{"balance_loss": 0.000232, "balance_bias": true, "init_std_router": 0.0122, "head_dim": 64, "norm": "layernorm", "positions": "rope", "parallel_block": true, "learning_rate": 0.000439}
Below are experts of layer 3 (counted from 0) of a mixture-of-experts language model. Rows are named router (the router's row for the expert), down (a neuron's output weights, with its number) and show model dimensions 128-255. Each number is 500 + 40 x the weight over its row's rms, rounded and kept within 0 to 999. Numbers have three digits each.
After each expert's rows: a language model's description of what the expert responds to; "raises" lists some tokens whose logits its average output raises strongly, later layers aside. This comes from a sample of Wikipedia text that the model never trained on.

# expert 58
router:528528437522483486482429504473453444527525467463526477553527511546506446469497588504500536475466548479437576587596471466409570495488465542554429488450468523429514450461507373548481555521496486533441474502524415545525516479482495475537505450471438502509397539449502486489459548453537543498494537548448549522441570490480502529533551519508505526568515490530495490475498445502557513496470
down0:483519481454488454519507440512486446497480456551509555491478490461480430446502472457542538541516520536501549514468492453436478493474411506492531470501461517550434497436500535526508548506513582514560557482512532499446461488461509525480477539461504581483526518523578507538521469557550445530550533518553515486625514454388519481450585470435450533472557486528496438556491472548516454525481
It responds to: Word stems after articles. First pieces of words after the, a or an, such as capac(ity), encl(osed), beaut(y), plus not, number, No., an, and capital R or V.
raises: "ient", "ing", "ically", "wood", "ine,", "ie"

# expert 47
router:489507498514538427448488478444543460430456454542475567487574536538536566538479551462542461455463463464467530569469491408486464544450417503521502579512486438479526477519563458554481512485435437526539482547412543632513515475469533537468433589467466464495474465553480552515542495445540464472510527543501536477579448478521460483515494550457581539527553488450505530462519511473448536529488
down0:566477489539527455537510520472422515513496495469448531472506438499557532520507522463485571554545492508522501482499538523508561564495540474513488419555505448477477576477420468511505436471440510501519538483543489487514529455509480439511485571499584483487590476555485512505500442457483507476615601495482451524553489436591483420462520578520499521521548513471525582468488565506458466500516
It responds to: Table cell separators. Pipe separators between table cells in sports and result tables, plus opening quotes or brackets starting list items, like "H, (W.
raises: "D.", "ality", "P)", "P."

# expert 19
router:466423521469487525530450575506471495551527479540560484468450513518485465505500448535500481507506521418467411487512510432556476524484502550508532597500529478463413519505516547469492485558520440556465611542506474478566531493491499529583531502465519431548497545513471468509547559522555511444471485450509485470508479472461473484540494523542496532499520498489420520465461461490473570507509
down0:467523573547481464431490493491468502481536507495491554488544500469507571518556539519465500548459548530514518480479523544363538507485519432462562472402513589564587486468516459440549476462483451506455498479450514571492447492358545528494495482519497455532500542481528465533489531422452438520551465442509583482489543558459460519508539487543487529426492517491426497540440513545441542489544
It responds to: Adjectives before proper nouns. Capitalized adjectives and name starts after "the" or "a", such as New (York), United, American, National, British, Orthodox.
raises: "ly,", ",", "ized", "ly", "ised"

# expert 11
router:525565477522456503493550455588574454427486429498455486460544493480570520541478492488476507526542487483499475533495452467530443498382428524473517525556536451421543513571515463562484501474509463574504443550465553556549514481486524547468528518580474483418540512453473517546519477511485462482463547567488493552577452556545488510463533549471539527422513536509533476491521518518504486557461
down0:434487492431486487513492541562471514448485480480511500511520522421566487468510500480488559522543487508452432512475511549471481538395466511465599499482463503382504556593475434521527496539449489519510556557496592534510506534470497443470509488570580473479475553531393538477504476530542496501454481475444511515518478542526395471480498509496465414460506587617513493570478573472480559481519
It responds to: Conjunctions and connectives. Clause-joining words after a comma or noun, such as and, by, with, but, However, plus the ″E mark in coordinates.
raises: "ton,", "as.", "ft"

# expert 60
router:469455511492556568523448472458417518454530421530530445466495530488519441530518601521511501471457485487488451442466537448533496490479497572518443532514513526548423592484555565516420547493518544531422525435523535414588521506442532553571547499464477490606539511540492465427492525518465480510486493464497504462484464538510528498540538537543503546453502490480443496429462472449545479524513
down0:533489476497510482440589505533532538461518488528564436461520463462482551560575477456467498484492506470448561536470510479528497473499486466514577550493528468466515467517551536463536557474467507482450547510484504538511466440456525486413575473497535443437486567508468469540462511420497496485519476485530518460496524541531547489508611499532521479470554540515571506560456469583488500501561
It responds to: Numbers and counting words. Small numbers and number words like one, two, twenty, first, Five, often in tables, counts or durations, plus some adjectives.
raises: " other", "-year", " previous", " others", "th,", " different"

# expert 42
router:425494536513540504513537508563508418477551548491480421518501498486457469468508589507455596472527514535446540463544529501501520485495462512500529583422515526533491594493513509536532497461524481467546522491490517539474506522471539536555476593477492504521476520534454542508498543479513516440400495400477507481544465466498570517489511521484503542470514464503503454489484462477526530469485
down0:469541508494468555510498508596454520456516510500492487480530536507511562467502526450510547439532486493476528498495505551587475565463517587463511557414483469511487541500520454514516504495489407478516479462472609509488502502439549454562509601440516525488467533572514577467499475514467428510557520421547543523564458499523493426514450555443505429487566519511523489528455511494528483401520
It responds to: Table cell symbols, subscripts. Numbers, dashes, closing parentheses and codes inside table cells or formulas, like subscripts 1}, country codes A), minute marks ', —.
raises: "FA", "After", "201", "O"

# expert 39
router:433420480505593469520454520467391516517552472449513440569428465563519503503493508480510535494474549488435480524479511501488539492514462576546497543441473486483458504490513539494529488546504486511455502458481481510532433468565504468548521531480488477610441528462477453453480536433491509472493468463508464501489554539433503506521493532483463519452499527509484534517521451509475487472528
down0:523485466490537487491507508547456552453463502546557478575499450575517455575431478465444517486608491498492464486490536435564498520557456495499479517463512488491549543416462455486533498456468497491482473511533491508536469458477503559525600467472456578475469490519509512436527516531438444447419457449530536500565466531495471553582517516481559569473575527458542492512447511432477507488549
It responds to: Word-final suffixes. Word endings and final digits completing a word or number, such as -ly, -es, -ias, and the last digit of 2K24.
raises: " (DST):", " time:", " Total:", " (Gls)"

# expert 21
router:452477480543553496502535620425498471513530437428511432519466421575482531486445548509539608474492555550440516496455550504544571489525449580529474547441499517516461510496506499517538511421464469550449481490476541454543487511552539479546510460498474439580478541481515463491493511518459514526510499495516510530493456511508478444480499553451486509479496489514468433552500463524470483442496
down0:554489532472508494544467459479515455503480483486486455456520510494514479494467412541482466550511482458556480453488439454431550576557497547510526526540506450521509519445489509443498498525471565518474517537511444514535524500511466501507600518509521511449504461489549514563532471432505463503444471491515510523534488463428520479476482509514447462556453482500519561481574548456461500478457
It responds to: Table cells, New. Numbers and single letters opening table cells after a pipe, the article a, and New in New York or New Zealand.
raises: "TC", "ugg", "EC", "AM", "ips", "ipp"

# expert 53
router:492504577580564509496542520517462456490582501552509596547517476458495500535440644501493541484488444450447563498564513493471479463494491494529474490425487488446479505489524479465514497533464429454454488601504503521514578479541419585493421563511426505510478444479515557507498529493479467482504505507515527532529495482519510476466514520471477511501527504453465403538449515528457484449490
down0:488489528530499569407505545530451538492503481550467478442541582523507539534428509486461514451506507447482533565535480489485485523560531575447502519479448509469487506527438503479554439508493473535457512534558476528523521561470447556580540483459545570559460464525531518538557545506503449416459442538534446490504441484471468444498500495520529484504618504463492463550501530525412463439463
It responds to: Symbols and odd fragments. Symbols and odd pieces in formulas, scores and foreign text, such as =, /, or, underscores, minus signs, degree signs.
raises: "ept", "ran", "red", "ine."

# expert 41
router:496459428469564498503487471494484484503498468528525484537464529547511479484490531493479499473422519495417496511497491544528526489563417497569509569515478488487472481482458537492520481526478507456463526415542483433546469480546483516594470520521494540521485544416492476440524579376492483539498503453528501498537558587474471499519489492445473488445493515514428529489437468506448520491513
down0:460491509475492545568493446635531478580523533439471474456520450463581579493534494528484471502532464513483483505527430473482524551490483444594480469464531475528441503529491533516485559421472418482463522560477520464491491529577440434437469484438589439409516453516534572492466447455479477441497500505455476474495477509455461512501513589504486467507503485464496535497495477541550499519544
It responds to: Personal and place names. Given names, surname endings and place names in names and titles, such as John, David, Victoria, -son, -ley, City, team.
raises: "ville", "q", " County,", "ville,", "za"

# expert 4
router:454445507505572479509456513461422499500523462440500436556448447552494480524499514452509547496467537491439510513467530510520546490514455551544497545433473477514491492498485552493545508520481480508432496465516484481537455484569473474544575503496471466598460530466473424443461554428483491506506496445527482481474562580436505472545490515497467511462484499500436499509479463499466507491544
down0:505469485545513495566487536452515439384433468538523457531477509511469512497523475483504516491466526526462445518472526534455506426465513570507460508483506469524495486486480462459503489464478514470496473505549435513549499526472406495509483507537516496471458503469507509474488467518526465438602487541514455527512488485559464539465513545465483565475474565463558508462515536494614481433512
It responds to: Line breaks in lists. Line-break tokens ending table rows, list items, headings and paragraphs, plus odd mid-word pieces like dra in drapery or dragging.
raises: " GK", " =", "/A"

# expert 30
router:476469483493524534475572533506406548522485493515542450525482536503502483402509487516493513485506549528493401439468497500507507484481461445462426489557520542500542488509488551520574478483477595529461462420428554462477457488464414464559477477485462463504543486530530463489501566442517463509502516465529522510434467510549504550553611479484508494466436478455475488506563503397503487528545
down0:495430519524483550509573520525514527489513467469512473481491553522525451441473446475509417532427554554485491514468510479506522576520481538502438437569465492445451495521498511503538481451449504519503476470488558482523501555538474545567526442489488482568513494541414499565572533516427385475484494481507521525476529538512513558499580502497519516518471440421475519488484531433539501500527
It responds to: Hyphen bullets, table numbers. Hyphen list bullets at line starts and multi-digit numbers in tables or stats, such as scores 124, votes 127, coordinate seconds.
raises: "0,000", "0,", "9,", "7,", "1,", "3,"

# expert 48
router:413487505516582489491482594495485462489500459452490471566457418521520471486497514456515561472559509505455586531461569520461532464522405536455525561435479515472480576515536508519563534478440485492414538445474495570514476428520498483506432571493490504563506558520472478495471551449471538485510532488569491513527494522451464497459501554466477556463448513460485540519490461490446489506550
down0:476530475562499424454551456535574456517547510532488516409462501541543459497526517487429489528453426497515556472452508534491494531540466463487550392496466473454502481511553496513531487553452543535501517527525499567502474485486553471488595462495560454532564502555486400498469414540544487499503485525498576505479546518485509455483492453514506475490427498519452502511481496553503493459528
It responds to: Bullets, initials, abbreviations. Hyphen bullets, capital-letter abbreviations like MF, MAF, apostrophes in goal times, and word-final pieces such as ir. before periods.
raises: "C.", "HA", "At"

# expert 31
router:466445491485588469525465478502408501509512485481520439554455426532555499528509553490519524445496551474467453444494557523495525476528479556583527515410478499476470498485511557492505482546500504506427539474481491518516453500538468478523580519466516469609453543453516481440472540428497530514482481467511495491510524558443494496516482518490469522500492525500471523477502469490469488510515
down0:417465477439452481436492541443515471505545456498529465414518461546501548556477510453484526496507493394492541576507425468417466485539490554515558510523515520533500511483492490499486505450492489499474524583492496464527535505505531485551560515408522476522482462574413549499492562532489460466427546466517498466456522545544521441487522510520497498492531572564467470442514466530477536451478
It responds to: Mid-word suffix pieces. Inner or final word pieces such as 's, -an, -es, -ly, -umer- in supernumerary, plus first and more before than.
raises: " (Gls)", "Population", " Capacity:", " career*"

# expert 59
router:489527433536568529516419559421531470558501465504509531436504561513493527522599449544502492448495522484499490491513512522533513491498488484544510522549496525517471534542568486475474533508500552477508499450390531439504442453499561474424477544508448491501520487549546549526523436504468460529428498490440505445512493460469466469535550469520464485526476482569519524603433502538524538529519
down0:451519494495526530460495493425512608476461534548503569478515523507463543556494510494509540441471556453536445538482508539478537555474444443525489395517487516472587501495514528505519462454507524529570563540521407498506472577541495554503498520425472467455479503496570519498469524513544488489590483486509470507510460443479457558471498534539445534561475534518552528555498569514528513491477
It responds to: Line breaks and endings. Line breaks and sentence-final periods ending paragraphs or table rows, plus minutes in coordinates such as 13′ and °08′.
raises: "54", "53", "57", "52", "58", "59"

# expert 49
router:478494490567552435460478514485474462455544539540564415499486470535503510556495487451450479485470511569409510469487504503533487483493449499505533461460476419523542471461509492465438459541516502471520501523487496556481494455483461450478519526542485529437486477465475474422524508518421524445540496408511477510518541521487549454508481512470488571530477487460525503479467520447500523439434
down0:495444582459488512551495504466549432533507425512513522446564480549536505527531482506561455530606483480570550505543505457470545503490467498485480474494512566491464504535427550538523579499523546537434420446473457501550542478441511520536586517465479472475477519521492475507418525532503453539535448544426514547461485463559449506492431470537554500562472529471449464472514542524509510511559
It responds to: Word-stem pieces before suffixes. Word stems and capital pieces completed by a following suffix, such as stick(s), Leed(s), end(ed), arm(s), B, plus School, War.
raises: "house", "ing:", "er:", "ery", "room"

# expert 2
router:441440526501468416506478508449521528474482498483487400480530497520517426572427598495477533485543461487463488429467530451461521532423445531525500561467455453441517498506511497479467461436488421523507489543454532589473491515492470522478416522477501440497481556583472564517492529474548418496519551518497535419545478526519522468464485524500506556477559535532532476551497506555489463524491
down0:466433517502516484486572441538534448513510537461511552511485532460522468543542440430462469497556458573568518459527563477472536489408445509518503496449517472469568459524449529523516447565555481457466514435432427545468561480457501435429458534443494463494500486532471521536572459463505472460459468551568484529450545460513480532405493526456507441448556504453497532556476510480510456461512
It responds to: Table cell separators. Pipe separators and opening parentheses inside wiki tables of rosters, results and election figures, such as | between cells and ( before percentages.
raises: "zh", "-class", "P)"

# expert 51
router:443412465516596469530465512459403471520505464429510434558435439552494500511513487485517552457487553488449486500462537522511534495541489553538493568444472475451464484492514546448520499527516490529428506484466472478510436499535477468549543543506495482584454531465476456441490557449492544516503469461533498496484550556424486498529487536493461506479464500498464505522475438532487508501559
down0:490440382458576482510511491518448490433433548517440484538534427531478500508498527519567519483534525502426466540580530397510564462503504507478451519428502554517542534512571472476574459420448534465486459460507449502574483432486497560485403427577529474484497528541535492558494484508515503462427538529540466519515590524450448501495476463503506577526543456493452511488480499544511452413514
It responds to: Non-Latin scripts, coordinates. Pieces of Thai and Chinese text, digits within coordinates or chemical notation, and inner word pieces such as -il, -u.
raises: "%)", " (DST):", " kg)"

# expert 12
router:459508506514546502520490510367553558506519490532515542472514511536471426527573449537466486510492512551555498505561520521490558519451619556489487497501575469544469537545506452398459545513490548474514474537540494468476520495518397467495440542437450483496507515511532511583455447492475488528481552531451497539486536487518511387464477448490557444517553470533499488543520508495519486455461
down0:507550434475476547549466435500473514515453425580483522530501503521559497514488491493498511563533475481499444390499483526493456460521562507481514491509497519489549519515525462557486557503516487527501411564457466458472477533443414554465566495547521510449475511511533512466525516557625521504401497522440496518494432509481442523493495402432517464572564537515480521440511494548484472554485
It responds to: Line breaks, year parentheses. Line breaks ending list items or sections, and closing parenthesized years after titles or birth dates, such as (1992), 1979).
raises: "\n", "*;", " |", ":"